Experts of a small language model.
Experts: 96 SwiGLU neurons an expert, 1 pick a token, a softmax router, a shared expert of 128 neurons.
Below are experts of layer 3 (counted from 0) of a mixture-of-experts language model. Rows are named router (the router's row for the expert), down (a neuron's output weights, with its number) and show model dimensions 0-191. Each number is 128 + 32 x the weight over its row's rms, rounded and kept within 0 to 255.
After each expert's rows: "raises" lists some tokens whose logits its average output raises strongly, later layers aside. This comes from a sample of Wikipedia text that the model never trained on.

# expert 19
router [139 108 129 106 160 137 112 106 119 112 177 115  64 154 174 118 114 121  90  99 107 117  72 130 126 162 129 161  55  91 134 112 139 147 178 121 116 107 157 133 177 164 112 149 177 128 191 102 121 156 106 135 129 149 121 150 108 154 166  95 172 136 169 108 181 127 102  92 116 178 106  89 102 107 122  93 131 198  56  91 132 177 143 139 149 163 129 138 162  84 149  76 120 120 130 141 120 127  96 103 166  72 158 191 187 144 157 106 129  83 135 125 137 182 124  87 171 133  82  71 117 172 155 105 116 125 134 172 141 151 157 163 148  93 169 128 142 176 165  83 158 135 134 162  89 103  89 140  79 137 171 144  91  89 176 132 149 153  88 123 111 149  84 115 140 104 231  70 122 133 147 103  91  98  72 124 122 106  98  82 190 103 132 176 110  97 105  84  89 120 155  91]
down0 [129 143 164 152 197  98 137  74 151 143 128 115 182  79  55 119  98  77 125 139 122 150 133 107 105 196 144 159 133 100  92 158 160 115 145 141  84 100  86 148 164 174 155 124 132 170 113 133 126 187 115 133 146 110 107 132 103  96 144 132 108 111 134 115 119 150 116 124 122 117 135  52 116 182 129 148 102 129 166 176 143 149 136 141 109 187 126 177 104 101 101  99  91 195 106 109 159 125 118 138  78 124 122 159 170  99 110 178 171 101 116 125 136 130 127 140 123  65  76 136 143 123 191 134 132  83  64 182 130 138 183 132  79 101 161 123 127 158 107 191  76 122 113 165  72 160 103 124  73 151 190 141 123  49 127  98 200  84 195 108 147 154 144 141 117 129  78 170 152 138 165 171 111 154 122 123 169 154 154 145 156 112 145 160 188 127  89 134 119 191 148 150]
down1 [146 146 176 132  99 128 148  71 116 116  88  96 108  93  67 145  71 129 148  97 107 138 165 159 106 115 136 185 119 158 161  82 145  85 113 116 115  23 112  88 155 129 128  84 164 152  52 132 124  90 156 161  97 128 122  95 120  86 177  92 117 103 206  92  96 154 168 146 109 154 130 197  79 143 108 122 121 100 129 113 117 122 126  80 148 185 153 134 118 131 156 180 116 131 168 155 108 154 104  91 117  98  74 173 170 181 131 186 134 126 149  75  86 134 116 120  89 123 117 144 113 150 101 111 216 117 116 143 133 112 144 117 137 158 100 162 127 109  90 158 152 154 147 101  69 103 103 160 114  95 149 140 143 151  74 120 158 106 101 217  95 122  95 130  86 172 143 100 134 189  97 120 146 146 111 150  98 163 165 113 114  98 180  98 159 120 154 115 135  69 177 113]
raises: "u", "z", "o", "k", "m", "si"

# expert 11
router [139  85 177 121 206 123 126 115 127 105 148 149 118 188 128  94 131  66 174  77 141 123  81  89 108 131 117 138  97  61 154 109 142 143 150 179 135  98 133 159 147 154 112 146 146 120 135 126 122 145 114 123 192 223 121 131  78 182 146 100 172 157 140  87 107 122 109  90 181 123 179  94  89  96 114  66 114 150 135 136 119 174  98 151 128 120 179 164 188 112 205 114 148 144 173 159 154 122  99 107 173 105 178 179 145 139 123 175 140 107  96 106 100 141 163  99 144 141 107  87 139 162 189 111  97 156 132 128  88 176 128 123 161  64 122 128  79 157 113 124 152 146 177 135 104 115  66 117  99 155 148 156 101 109 137 117 157 185  91 121  82 138 116 117 165 109 185  75 108 163 151 111 150  77 104 125 128 103 114  99 141 105 171  96 106 122  48 114  76 152 165 120]
down0 [131 151  61 140 105 137 104  68  62 111 122 133 158 106 114 124 135 146 176 125 168 198 131 123 121 150  95 138 169 111 169 177  69 140 128 132 179 166 110 159 133 155 142 133  74  74 145 140  65  81 150  87 124 135 110 119  86 133 135  73 143  85 120 138 143  94 138 139 141 180 141  62 125 135  93 151 168  83 140  96 134 118 123 155 160  86 119 148 103 111 183 127 177 160 161 137 168 143  85 147 155 124 136  64 132 148  97 175 127 132 175 130  65  98  89  96 106  74  88 131 157 143 124 134 126  73 150  86 125 100  64  90 118  91 131 143 122  75  92 103 129 158 166  96 140  88 154 102 204 177 162 150 145 148 120 173 137 133  94 116 120 113  91 166 104 157 176 148 157 150 137 156 118 155 140  76  28 120 109 111 147 111 101 113 146  92  85 161  86 113 185  90]
down1 [106 144 111 120  88 133 173  87  97 160  86  92  77 145 114 103 105 142 156 156 152 126 164 152 211 122  85 165  60  59 136 121  88 156  92  80  62 133  52 174  83 124 148 180 104 134 129  85 127 165 196 157  93 202 122 123 106 144 175 121  98 123 115 186 130 141 126 151 127 144  76 159 168 164 108 115 127 176 123 110 114 156  98 123 172 131 137 185 135 133 114  88 133 126 123 161 111 153  61 120 148 103 130 125 121 135  91 100 124 182  62 119 137 156  39 124 123  87  62 136  86 146 101 123  80 109  74 101 105 114 177  92 142 138 131 152 118 127 146 156 138 113 154 140 135  84  46 125 101 141 120 124 128 151 119 145 142 127 131 135 178 131 132  92  99 182 120 102 127 146 108  92  63 134 118 165  91 127 111  62  64 143 125 135  93 143 122 107 142  98 126  96]
raises: "0 ", "also ", "—", "6 ", "0", "7 "

# expert 22
router [142  99 123 100 150 156 131 103  96 108 187  91 128 149 185  90 102  95 188  44 128  98 111 138 178 109 122 139 158  64 147  48 131 121 155 153 172 134 132 154 122 145 103 163 155 109 170  98 152 111  89  91 179 150 113 116 142 150 136 112 139 187 183 143 163 109 139 116 189 133  86 106 125 122 126 103  83 158  85  72 112 146 162 137 148 150 155 115 183  97 119  95  79 132 154 160 172 157  93 120 118  73 135 157 127 136 166 179 150  88 186 101 138 155 130 113 156 149 148 112 102 194 105 123  54 152 174 126 139 146 135 110 119  87 147 114 134 143 134 133 126 123 131 144  39 114 144 104  98 162 137 145  67 118 142 131 173 141 108 115  87 164 116  97 138  98 138 132 126 137 136 166 154  94  57 125  95  97  70 109 178 103 210 105 145  62 127  85 105 167 151  77]
down0 [134  86 144 160 128 146 121 170 174 136 132 115 139 164 150 116 135  66  99 125 165 121 140 120 130 207 147 162 152  87 106 155 125 170 176 148 112 184 102 118 134 202 149 133  84 150 158 117 126 131 144 114 133 145 204 132 129 104  51  82 161 124  81 112  78 132  92  99 187 126 149 174 142 138 168 118  98 143 128 195 162 162 154 144 117 144 147 127 184 159 123 134 103  95 122 120 112 120 174 101 170  86 119 117 210 143 178 132 129 167  96  58 135  75 144  69 117 132  97 193 128  74 139 134 168  86 168 145 145 135 131 112 104 138 190  66 101  64  94 150 114 125 109 111 164 166 130 181 136 128 150  92 155  78 128 110 147 164 127 110 101 161 160 102 160 150 156 127 106 170  91 153 116  79 171 102 146 105 102 146 139 145  90 161 152 140 144 196 196 112 142 111]
down1 [133 186 170 192  76  93 112 136 145 147 107 121 106 116 121 129 119 124  88 106  90 143  56 142 164  98 136 149 117 175 117 102  93 160 155 185 140 154 151 116 158 192 144  83 124 148 116  72 107 103 155 163  63  95 122 110 154 114 103  84 101 153  69 157 154 116 113  77 113 156 156 100 147 124 162 116 121 147 163 113  75 118 154 123  98 204 170 122 168 113 157 103 140  96 169 134  95 135  90 178 108 137 101  76 196 105  97  89 153 153  86 152 112 100 128 114 146 179 158  90 108  96 137  88  99 127 159 180 164 221 104 118 138  94 122 122 145 169 160 154 136 125 130 183 128 136 115 154  72 127 138 137  76  89 169 125 118 115 162  31 120 151 114 138 126  99 109 167 174 148 140  78 100 119 117 144 180 153  85 115 111 122  95 178  85 159 100 124 167 145  97 172]
raises: "it ", "f", "sp", "let "

# expert 26
router [ 96 120 187 124 156  96  99 120  78 119 121 140 116 168 160  98  98  90 114  91 103  65 107 115 109 125 121 141  87  35 161 101 125 121 166 142 138 128 123 142 159 147  96 124 173 168 208  75 163 113 117 117 180 155 135 160  88 159 156 137 161 152 179 137 133 117 103  88 150 208 110  90 140 111 130  69 134 142  91 132 147 135 138 156 153 122 134 112 137  87 120  78 176 161 193 180 132 142  79 106 107 105 127 163 164 146 153 144 156  78 125 122 140 175 146  78 151 139 130 151  75 152 132 111 118 181 108 139 155 182 138 115 103 132 196  97 124 158 127 131 163 140 158 110  83  82  90 142  93 171 162 146  94 137 140  51 141 152 129 117 105 135 135 122 116 127 160 143  88 185 136 155 112  82  91  53  73 130 124 149 142 127 178  69 124  91  75  77 125 152 189  86]
down0 [167 168 176 125 124 118 119  86 118 107 131  92 151  82 109 138  78 136 107 130 146 181 133 120 150 194 139 165 127 117 104 145 156 133 170 180  84 176 157  80 178 180 124 125 126 144 140  75 208 121 149  76  90 113 126  85  63 187 105 119 107 146 205 135 141 161 171 141 124 145 150 150 104 128 153 132 107  98 142 128 141 150  88 120 150 145  89 152 116 160 206  60 173 188  93 165 129 194 130 185 165  90  88  68 119 127 180 136  86 191 114 119 117 120 124 159 116 144  86 134 137 158 126 176 135 120 138 172 138 129 129 127 135 120 157 125 148 135 122 143 153 141 114 154 132 144 172 118 112 123 156 135  63 136  92  97  99 108  83 118 145 107 111 103 110 109  93 138 125 105 135 141  96 108  90 108 165 176  27 153 143  89 163 119 115 219 125 118 154 138  64 135]
down1 [104  99 151 167  78 155  55 134 116 132 118 100 140 163  86 167 102 135 160  91  90 159 146  98 107 146 106  92 190 172 158 186 137 153 131 180  60 100 131 132 117 164 147 104 135 101 171 144 141 117 108 112 125 117 119 137  83  85  92  71 179  96 124 106 123 110 159 101 131 130 102 125  44  99 126 148  79 138 124 132  97 147  96 120 129 190 125 164 106 137  26 146 136 121 177 123 129  68  93 136 152 117 109  86 124  68 122 130 153 168 127 109 113 145 125 170 112  48 117 144  82 107 166 136 103  94 141 140 102 114 104 162 168  68 120 106 152  78  75  94  95 174 193  86  60 141 137 144 155  92 145 108 121 105  63  98 159  86 164 142 186 159  95 146 110 152 171 152 168 196 128 149 116 114 142 131 149 106 149 150 107 140 162 120 158 118 113 154 130 138  96 172]
raises: "of ", "the ", "202", "201", "== ", "to "

# expert 16
router [ 89  98 121  84 139 155 142 105 140 104 166 149 102  79 133 169 153 107 136  85 102  80  66 108 121 119 153 114 100 112 114 152 122 134 134  73 139 164 131 176 171 234 114 126 188  69 192 129 145 128 128 142 152 165  81 144 130 175 127  75 162 194 147 121 138  98 136  98 169 156 128 106 114 115 128 134 124 111 108  73  70 163 153 147 138 120 176 142 128  91 175 105 106 155 164 136 144 158 110  77 123  80 131 190 128 130 141 199  66 152 131 167  90 117 163  69 131 191  76 134  91 147 187 111 125 134 126 158 167 160 121 141 149  75 145 135 169 184 135 127 151 169  95 148 130  68 107 166 126 172 139 144 101 108 158  69 137 190  69 125 104 102  99 104 107 163  98  95 149 134 121 125 157 113 146  93  84 102 114  77 132  96 119 142 102 111 139  90 134 163 139  79]
down0 [118  94 116 153  63 130 160 103  95 138 107 142 124 106 157 167 119  84 105 169 118 160 133 149 193  66  99 166  79 129 134 116 125 141 124 153  99 148 138 136 143 167  97  86 117 123 188 124 164 195 206 145 126 162  68 138 186  98 126 160 161 179  96 137 112 139 124 130 151 112 117  63 183 142 140 113 145  80 161  98  53 146  75 132 140 154 142  96 133 124 147 138  60 131 112 130  82 150 125 105 167 159  91 127 137 139  85 121 117 151 100 130 137 121 127 124 102 156  97 135 117 129  66 188 133 165 145  70 193 149 122  99 163 201 133  61 168  73 158 146 127  81 164 133 118 126 108 128 164 109 105 146 110 168 147  55 136  80 165 162 166  98 100 142 183 182  95 131 224 138 156 115 122 133 154 150 126 115 143 104  94  98 109 152  85 140 154 126 164 138 157 117]
down1 [152 171 123 148 118 116 170 132  68 135 101  71 138 109  74  74 115 178  84  78 143 109 103  60 152 102 144  79 136 152 175 128 123 149 141 127 116  91 135 125 166  80 108 135 133 108 198 137  93 117 143 179 127 122 114 143 120 140 116 162 228 143 141 107 174 123 181  93 130 129 115  37  93 107 192 135 186 122  82 101 129 150 107  82 122 171 113 111 145  74 113 104 111 107 114 118 122 159 201 154 101 132 138 195 111 141 100 115 118 110  92 127 148 112  92 149 173 110 210 219 135 139 124 132  87 123 149 136 152 145 129 106 124  75 155 129 109 116 117 120 168  85 160 136 155 103 144 115 110 130 146 168 138 109  61 144 169 120 106 122  81 120 117 157 132 152  92  87 125 140 159 135  94 133 166  93 121  98 179  90 130 159 152  58 128  97 136 172 102  92  89 185]
raises: ". ", ".", "'", "\n", ", ", "ag"

# expert 29
router [154 129 165 111 174 170 136 102 102 108 142 112 152 104 151 141 159  81 160  99 136  81 107 118 159  83 111 132 128  65 159  56 111  79 147 125 198  89 113 151 127 151  82 167 102 131 131  89 149 106 114 115 177 137  96 194 132 139 127 130 171 172 111 172 118  94 119  95 155 144 151  89 130  81 127  69 109 134 108 119 111 136 115 138 133 128 128 144 155  96 140  93  88 176 160 182 162 114  99 108 142 124 110 159 173 115 131 135 166 139 141  77 126 183 128 129 211 136 141 103 128 132 200 102  48 183 140 139 121 129 138 147 150  89 160 163 167 143 163 112 145 133 168 125 112  99 116 189  91 225 139 137 113 111 132  95 138 121  77 141 117 189  87 112  91 178 148 109 131 142 167 157 130 118 113 101 101  78  93 168 120 119 190  81  80 103 131  63  72 168 187 108]
down0 [134 138 199 157 119 125 144  92 115 106  78 151 160  97 147  78 161 123 112 143 163 105 142 174 142 143 119 161 117 121 121 138 141 101  84 179 150 159 100 104  96  95  75 138 123 147 110 124 143 116 170 123 106  91 176 164 108 105 147 167 192  97  98 112 118 153  92 132 160 153 154 182 171 104  86 139 101 104 131 132 143 114 170 168  83 110 121 132 114 196 122 101 131 127 152  87 103 121 213 154 182 107 108 146 106  64 171 151 131 167  98 125  64 185 118  82  88 111  99  96 136 107 138 142 125 113  71 144 156 103 167 123 160 111 133 156 134  96 174  85 125  57 138 151 165 106 129 165 154 117 101  63 123 130 145 110 127 159 110 108 116 155 115 151 152 126  77 166  69 103 150 160  98 176  52 149 131  69  89 179  99  90  80 166 177 190 169 111 184  91 102 141]
down1 [103 120  51 149 173 114 182 120 112 119 112 171 169 124 153 138 111 114 111 201 132 101 115 127 139 171 120 176 105 173  96 125 172 144 114 155 154 129 143  85 176 142  68 107 119 128 146 123 146 165 103 111 122  74 163 186 148 138 146 116  93 127 128 175 177 110 146 133 139 161 112 149 117  71 105 134 114 153 141 154 134 133 107 124 124 186 155  78 146 145 115 199 110 162 158 182 115 121 138 150 130 136 122 178 128 161  85 114 124 105 135 116 163 134 125  76 110 109 125 115 138 120  54  89 103  84 137 150 206 138 150 148 118 130 118 132 112  73  65 157 173  63 111 163 153  85  94 124 137 150 165 155 158 180 123 154 182 105 160 147 149 128 145 108 154 151 180 158 131 140  99 102 138  97 131  53  90 160 119  98 161 155  27 106 151  96  17 159  95 126 159 126]
raises: "her ", "them ", "the ", "their ", "them", "for "

# expert 7
router [194 119 155 129 134 121 133  68 145 104 124 126 117  85 115  84 123 100 134  83  84  66 107 114 162 109 152 132 127  80 147  55 118 110 130 132 181 160 103 136 150 227 110 162 148 155 142  90 140 125  92  81 154 147  75 139 127 188 166 124 140 127 147 135 130 125 108 116 155 162 183  99 131 121 120 141 127 171 115  93 144 176 123 185 151 185 159 119 150  89 142  80 146 126 146 191 196 117  91  84 166 115 112 147 141 126 140 177 117  92 132 138 128 156 180 123 196 143 130 127  98 139 149 131  88 125 117 139 108 172 179 141 166 104 141 143  91 119 146 134 154 152 137 171 126  62 111 146 125 185 124 156 123  94 142 107 136 191  53 140  83 103 117 136 147  74 129 116  88 175 155 137 108  52  91  66 107  91  87 128 147 102 117  79 106 110  81  47 113 152 137  86]
down0 [134 141 150  95 157 125 101 168  99 130  55 123  77 109  97 100 129 146  63  95  89 107 160  99 122 151 124 115 130 146 110 131 160 167 124 150  91 107 107  71 129 183 118 100  83  94  98  95 139 115 107 137  79 102 184  96 156 118 141  70 149 119 107  88  95 128 135 166 153 151 101 186 167 109 174 141  88 114 122 127 162  85 138  57 158  68 165 132 135  95 158 113  87 102 101  73 109 167 106  97 130 126  70 165 150  76 132 112  80 102 138 119 122 128 136 144 159 121 120 138 170 164 129 126 151 105 126 138 112 113 105 225 168 104 144 151 162 126 136 154  84  74 131 121  86  81 123 109 149 161 118 141 198 173  90 162 105  93 108 174 176 111  67 126 177 221 127  86 172 101 133  65  91 161  90 150 114 159 106  90 124 140 139  91  85 142 110 110 141 156 158  99]
down1 [138 141  89 143 182 194  94 126 125 114 142 136 156 157 128 138 105 114 174 127 157 147 117 112 149 121 130 131  98 122 120  91 106  59 170 160 158 113 115 142 145 159  81 168 189 187 159 152 135 126 121  96 203 120 119  74 164 119  95 139 163 151 150 118  47 147 173 134 153 133  63 121 114  84 100 101 124 162 167 116 153 122 111 106 148 131 142 116 148 144 117 143 115 144 132  37 112  89 117  89  77 148 133 183 143 151 102 130  75 106 153 141  87 110  84 143 117 180 132  69 206  89 105 138  82 107  92 131 142 157  90 159 146 117 164 107 115 105  70  91 105 179 121 181 123 103 105 141  77  82  99 161  86 140 142 146 153 128 154  90 135  79 112  95 146 201 186 153 124 127 149 171 136  43 128 177 122  93 122 124 136 108  87 187 122 184 107  93 106 117 107 116]
raises: "to ", "in ", "on ", "as ", "for ", "into "

# expert 18
router [142 108 174 123 192 117 129  97 138  49 167 130 102 118 123 128 157  72 115 121 143  25 105 137 115 110 107 138 130  94 167  58 140 143 200 157 151 119 187 103 202 135 126 161 168 125 178 134 134 156  94 143 163 155 121 111  84 141 149 123 142 130 133 128 119  77 102 121 171 144 105  80 161  96  97 110 131 119 127 128 127 185  71 152 166 132 143 101 167 121 225  96 140 116 140 133 185 135 106 125 138 108 122 143 121 140 132 152 146 150 121 121  78 198 116 118 118 136 127 117 114 149 173 112  48 131 150 165 112 123 110 125  88 121 130 125 139 156 165 122 125 164 181 187  67 131 125 132 124 161 139 169 111  66 157  93 131 132 125 145 101 160 136 110 156 150 187 118  70 129 131 136  78  43 128 120  80  90 140 131 165 115 135 136 138  98  61  58 122 166 161  71]
down0 [186 180 146  80 120 133 146 161 163  51 118 117 104 127 143 143 139 153 197  81 135 139  89  85 190 130 142 127 116 115  79 155 136  91  92 146 180 130 128 127  54 188 127 156 110  79 150 123  82 132 111 125 155 116 171 133 108 174  87  80 158  93 135 137  87 120 149 152  80 121 100 121 130 107 161 181 135 114 146  53 144 136 110 155 161 159 113 153  79 138 150  69 147 145  77  94 122 111 128 114 142 164 167 124 158 118 146 138 113 185 161 133 113  65 162 107 124  77 133 152 133 154  85 122 105 157 181 103 139 125 156 168  96 152 106  54  99  99 122 141 107 116 141  51  88 131 102  96 132 149 124 125 130 100 165  78  90 161 143 135 115 156  75 141 137  97 100 153 139 171 184 129 128 150  69 169 111 120 152 127 135  94 170  97 107 126 110 140 193 213 163  70]
down1 [112 150 145  97  46 113 165 189 157 119 115 110 137 176 121 116 129 154 109 117 131 162 189 126 164 150  75 165 147 167 187 193  88  94 107  64 160 187  92  75 149 154 152 123 127 154  83 143 132 100  99 107 128  93 163 123 119  87  35 119 121 142 161 109  99 136  89 125 121 105 173 112 114 104 115 100 120 190 118 216 167 148  78 174 126 149 117 146 147 130 125 118 165  88 136  66 126 108  70  81 102 141 133 178 151 113 144 150  97 185 132 191 139 110  88 141  87 175 142 106  83 121  65  71 126 121 127 104  89 152 125 167  80 113 158 138 104 118 134 160 142 146 144  95 187 138 104 135 118 139 118 170 140 168 147  82  53 109 133 146 150 115 162 118 169  90 100 136  90 149 138 152 168  94 128 123 168  72 158 167 141 103  95 138 108 156 146 138 130 122 153 118]
raises: "Total ", "Highest ", "Rel", "Official "

# expert 31
router [128 103 139 154 178 203 130 103 135  59 157 134 144 162 150  79 131  53 116  64  76 120 119 104 124  99 142 197 104 100 154 134 127 152 171 184 129 129 162 158 173 174 119 148 179 171 178 103 201 155 144  78 151 148 109 131  79 171 163 115 155 123 128 106 151 100  75 106 145 132 157 108 122  88  91 105 109 151 114 137 129 138 104 137 145 166 148  85 121  89 160 106 104 123 107 172 160 120 106  76 161  64 124 153 142  83 165 159  76 105 138 126  91 131 185  76 128 146  49 130  96 134 141 137 119 152 165 141 116 137 156 118 124 107 177 131 143 168 132 123 175 134 108 146  80 129  73 155  78 198 148 150  90 127 135 115 156 166  68 136 120 111  67  95 141 155 182  75 111 146 147  71 115 107 101 109 136 109 134 118 187  97 154 100  98 134  73 120  93 140 164 142]
down0 [136 110 134 110 138 135 129 135 107 152 168 137 116 153  89 188  81 127 176  29 138 131 176 139  52 119 139 105 134 139 194 141 131  96 102 139 141  81 138  91 140  87 150 125  78 182  99 125 151 158 138 130 176 148 122 104 181  68 233 135 141 121 119  91 157 146 125  76 150 148 132 115 138  97 126 103 184  73 131 105 116 151 126 125 123 151  68 140 151 105 214 139 101 122  65 183  90 110 114  91 156  79 127 105 106 144 164 185 149 167 149 151  71 122 124 153  83 121 139  83  53 176 131  97 149 111 142 120  82 141 131 156 138 130  96 138 121 117 145 145 108 161 158 114  91  61 134 127 128 139 181 103 109 162  99 123 117 144 143 142 127 148  97 120  98 101  65 132 144 109 122 133 110 141 103 180 135 207  69  89 100  91 162  95 133  85 102 151 174 103 129 128]
down1 [118 104 149 115 125  85  90 130 146 113  90 168 144 153 141 124 146 128 131 116 171  78  65 183 131  94 112 130  62  79 102 138  99 110  36  74 102  91  94 154  88  76 111  39 123  94 120  81 162 162 133  87 134 158  98 150 161  89 125  90 167 156 199 114 133 128 129 115 144 120 159 111 130 165 131 189 117  93 137 125 192 131 136 162 121  38 137 146 122  88 138  26 144  99 126 130  99 118 148 115  93 140 139 107 113 185 132 115 178 180  69 139 104 127  98 178  90 158 134  88 123  96 146 115 150 129 136  97 103 127 145 213 129 130 153  93 182  93 119 113 179 115 129 114 133 184 155 133 151 119 156 172 131 118 133 182 156 164 155 147  92 143 121 131 152 137 124 181 127 112 169 148 124 110 146 123 109 124  93  82 121 139 143 195  86 154 139 144 135 164 177 129]
raises: "in", "ut", "im", "up", "un", "t"

# expert 23
router [150 111 138 114 160 125 165  93 132  94 178 135 113 134 148 112 161 109 133  93 104 110  67 105 133 121 159 123  87 128 135 127 111 141 135 107 136 107 191 168 131 156  99 179 133  78 148 113 175 206 112  87 133 142  92 129  88 143 146  59 127 206 170 111 179 124 108  87 119 140 140 107  81  80 109 120 113 155  63 161 107 146 115 155 154 139 140  90 155  71 134  82 142 128 146 157 135 169  88 106 145 102 148 213 191 121 161 150 112  80 146 138 134 180 125  47 116 148  74 101 118 131 145 124 132 126 104 165 145 162 170 158 160  92 145  88 169 193 161 121 143 193 135 161 138 119  78 122 107 134 189 176  88 145 214 103 133 172  64  82  85 131 105 121 149 100 152 101 137 194 144  77 118 103  83 117 145  98 111  84 145 108 143 133 139 111  98 115 134 132 134  92]
down0 [120  80 102 154  89 189 164 158 188 137 117 128  91 139  74 152 111 109 148 114  93 175 118 151 150  82 148  77 174  98 124 153 175 168 128 122 109 110 124 127 180 197 112 156 113 148 107  89 104 111 198 140 141 123  43 132 190 129 121  68  62 152 115 120 103  68 157 107 160 140 123  95 158 201 128 115 124 103 187 128 101 135 135  99 117  76 117 117 125 185 148 202 187 126  98 122 147 121 155 104 153  97 146 207 161 140  95 135 148 144 134 146 150 200 112 131 147 158 169  97 115 139 142  98 108 124 205 153 108 134  57 100 123 171 170 101  86 116 117 138 132 112 138 186 108 103 115 150 115 102 116 130 168 128  95 148 104 157  81 162 102 147 179 143 130 115 119 121  67 177 139 149 159 112 105 117 125  90 121 176  70 114 133  82 106 131 140 123 133 158 159 158]
down1 [145 131 108 116  44  92 161 160 102 116  56 127 149 166 130 168 124  86 221  92 133 105  99 146 115 147 140 177  84 119 141 135 152 129  81 136  69 163 164 103  87 162 119 165 125 108  86 124 128 113 169 108 124 194 124  81 157 113 162 134 165  98 120 110 108  97 118 178 116 152 138 161 145 154 121 123  74  86 153 142 132 122  97 122 182 176  50 106 118 166 143 131 110 121  99 125 123 104 134 173 129 112 140 119 117 163 104 165  98 187 135 109 133 116 130 158 150 113 105 130 133 165 128 160 145 145 126 144 132 136 131  46 174 128 122 160  80 195 133 158 109 124 149  69 128 183 138 127  89 119 162  69 115 105 118 133  44 116  73  87 121 110 113 109 202 111 107 161  62 148 163 190 142 121 123  87  87 141 108 102 154 138 145 135 197 220 132 124 119 147 121 110]
raises: "-", "one", "II", "'"

# expert 0
router [107  71 155 133 165 114 123 104 117 130 152 110 117 151 143 107 124  65 119 123 128 118 122  66 139 144 145 141  65  66 178  73 159 116 141 174 129  63 130 118 160 183 103 143 140 143 148 138 147 143  66 121 190 200 112 120  96 197 171 123 139 135 162  98 146 135 111 108 145 155  96  87 100 113 121  73 139 122 121 138  85 227  95 142 152 145 134 119 132 114 219  63 121 147 149 152 172 130  76 106 158 114 156 190 141 129 138 140 121 102 107 129 111 143 188  95 146 160 124 114  79 210 180 113  72 171  71 108  68 130 114 131  60 116 163 127 111 145 166 123 145 141 177 112 114 117  92 117 104 162 147 161 113 144 180 117 124 160 115 139  78 135 142 133 157 123 145 105  90 156 143 121  84 101 124  98 102 117 157 100 165 101 130 120 145 110  73 133  87 174 155  71]
down0 [139 124 147 127 128 160 136  91  77  63 115 180  96  46 148 175 106 147 171 144 136  87  92 100  98  99  67 107 135 144 127  97 128 120 159 105 122  83 162 159 178 152 152  98 123  78 165 150 106 132 133  92 133  79 104 119 124 130 119 142  97 135  82 120 121 143 137 143 108 143 135 186  89 108 144 114 150 109  72 132 134 177 106 124  99 168 131 135 106 147 159 133 163 146 149 105 186 132 190 104  68 104  57 154 128 135 115  34 100 120  84 131  94 157 121 149 176 172 123 122 132 180 128 170 166  80 100 141 181  84 119 131 117  85 134 161 146 140 137 152 185 161 107 174 150 149 126 191 115 140  73 105 119 113 159  71 138 162  59 121  81 135 132 186 127  89 160 138 132 105 162 144 130 132 142 139 149 101 131 176 207 125 124 127 114  68  85 143  93  83  62  91]
down1 [ 85  78 124 133 110 118 175  91 116 133 112 105 177 173 160 122  97 122  73 148  97 104 100 178 127 111  65 139 152 166  58  94 136 106 160 127 141 154 150 164 130 127 163 113 159 173 171  92 119 118 119 129 117 129 139 107  93 166  94  68 111 143 171 148 142 102 115 169 126 127  71 112 162 150  70 226  91 163 131  65 120 128 124 177 160 201  73 158 131 108 158 211 129 131 118 155 133 160 159 112  79 157 130 134  85 161 101 124 119 153 118  67 120  81  90 140 103 103 110 180 154 161 152 140 117 104 190 142 174 114 128 124 129 150  95 131  97 130 105  91 136 136 105 163  91 133 157 126 116 148  47 176 125 213 105 125 136  98 128 120  94 179  90 114 142 103 138 103 114 115 129 149 128 130 112 143 116  64 138 115  52 214 143 142  92 142 134 168 106 135 127 119]
raises: " ", "20", "und"

# expert 2
router [166 100 154 107 185 159 124 129 121  83 148 119 105 119 153  93 121  66 136  90 163 116  97 128 102 153 134 126 124  59 158 132 134 131 141 141 124 184 140 104 158 203 123 157 147 111 178 144 140 129 103 106 174 175 126 121  60 139 133  80 156 135 187 139 164 114 149  88 159 143 152  79 113 125  78 107 145 141 110 139 116 194 126 152 140 127 136 107 134  94 189 112 138 155 168 165 202 137  97  95 159 123 142 150 115 148 160 150 169  80 103 128  93 140 141 114 140 176 133  98  29 191 146 112  73 166  64 114 118 102 142 129 111 110 158 128 108 152 177 128 125 168 140 135  82  90  82 120 125 141 132 145  96  92 155 109 136 213 143 137  77 114 120 102 137 131 156 114 126 164 129 180  81  68 123  78 115  87  61 109 137  97 216 105  94 129  78  93  67 134 136 137]
down0 [132 140 111 142 113 112 178 142 114  82 192 103  99 167 153 100  84 123  98 152 148  91 188 144 135 143 134 128 208 122 110  90 138 133 152 133  99  75 165 169 143 166  79  84 148 167 166 139 162 112 163 117  92 126 146 109 125  96 159  83 147 140 140 172 100  80 124 143 145 117 128 108 138 147 100 100 113  87 124 105 157 109 129 112 173 175 160 186 102 158 171 135 112 113 135 109 140 102 183 133 148  84 157 115  94 112 165 155 147 133  81 154 111  58 130 144 137  87  63  70 136 105  64 173  96 155  93 139 123 161  74 117 154 175 142 110  59  99  94 186 118 153 110  96 160 115 163 144 151  74 116 178 134 119 102 111 122 124  91  85 104 198 148 142  43 116 177 159 144  75 137 114 111 181 146 153 128 133 164  39 139 156 103  80 135 130 186 124 140 107 118 127]
down1 [ 93 134 133 133 143 109 122  88 111 136 123 154  84 216  71 157 132  89 143  30  83 116 104 142 149 157  64 141 112 108 169 139  89 183 126  98 151 160 143  97 141 124 138 100 131  96 127 116 138 129 169 150 109 120 173 175 127 133  70 134 146  92 109 101 114 121  87  96 174  99 169 131  69 123 105 138 139 121 111  64 152  89 123 145 103 156 132  83 148 115 132  76 151 196 108 135 103 125 112 109  90 111 146 138 133 117  91 134  55 136 173 138  96 122 113  76 132  80  89 110 132 139 159 148 132 149 177 178  83 170 182 155  49 164 157  85 129 128 128 119  87 120 150 155 137 129 207 101 106 151 117 192 124 117  85 110 145 121  88  89  91 169 176  74 181 129 114 146 115 140 117 161 157 140  97 175  95  80 137 175  95 102  92 165 117 128 185 129  65 123 147 128]
raises: " ", "Also ", "Succeeded ", "— ", "For ", "Won "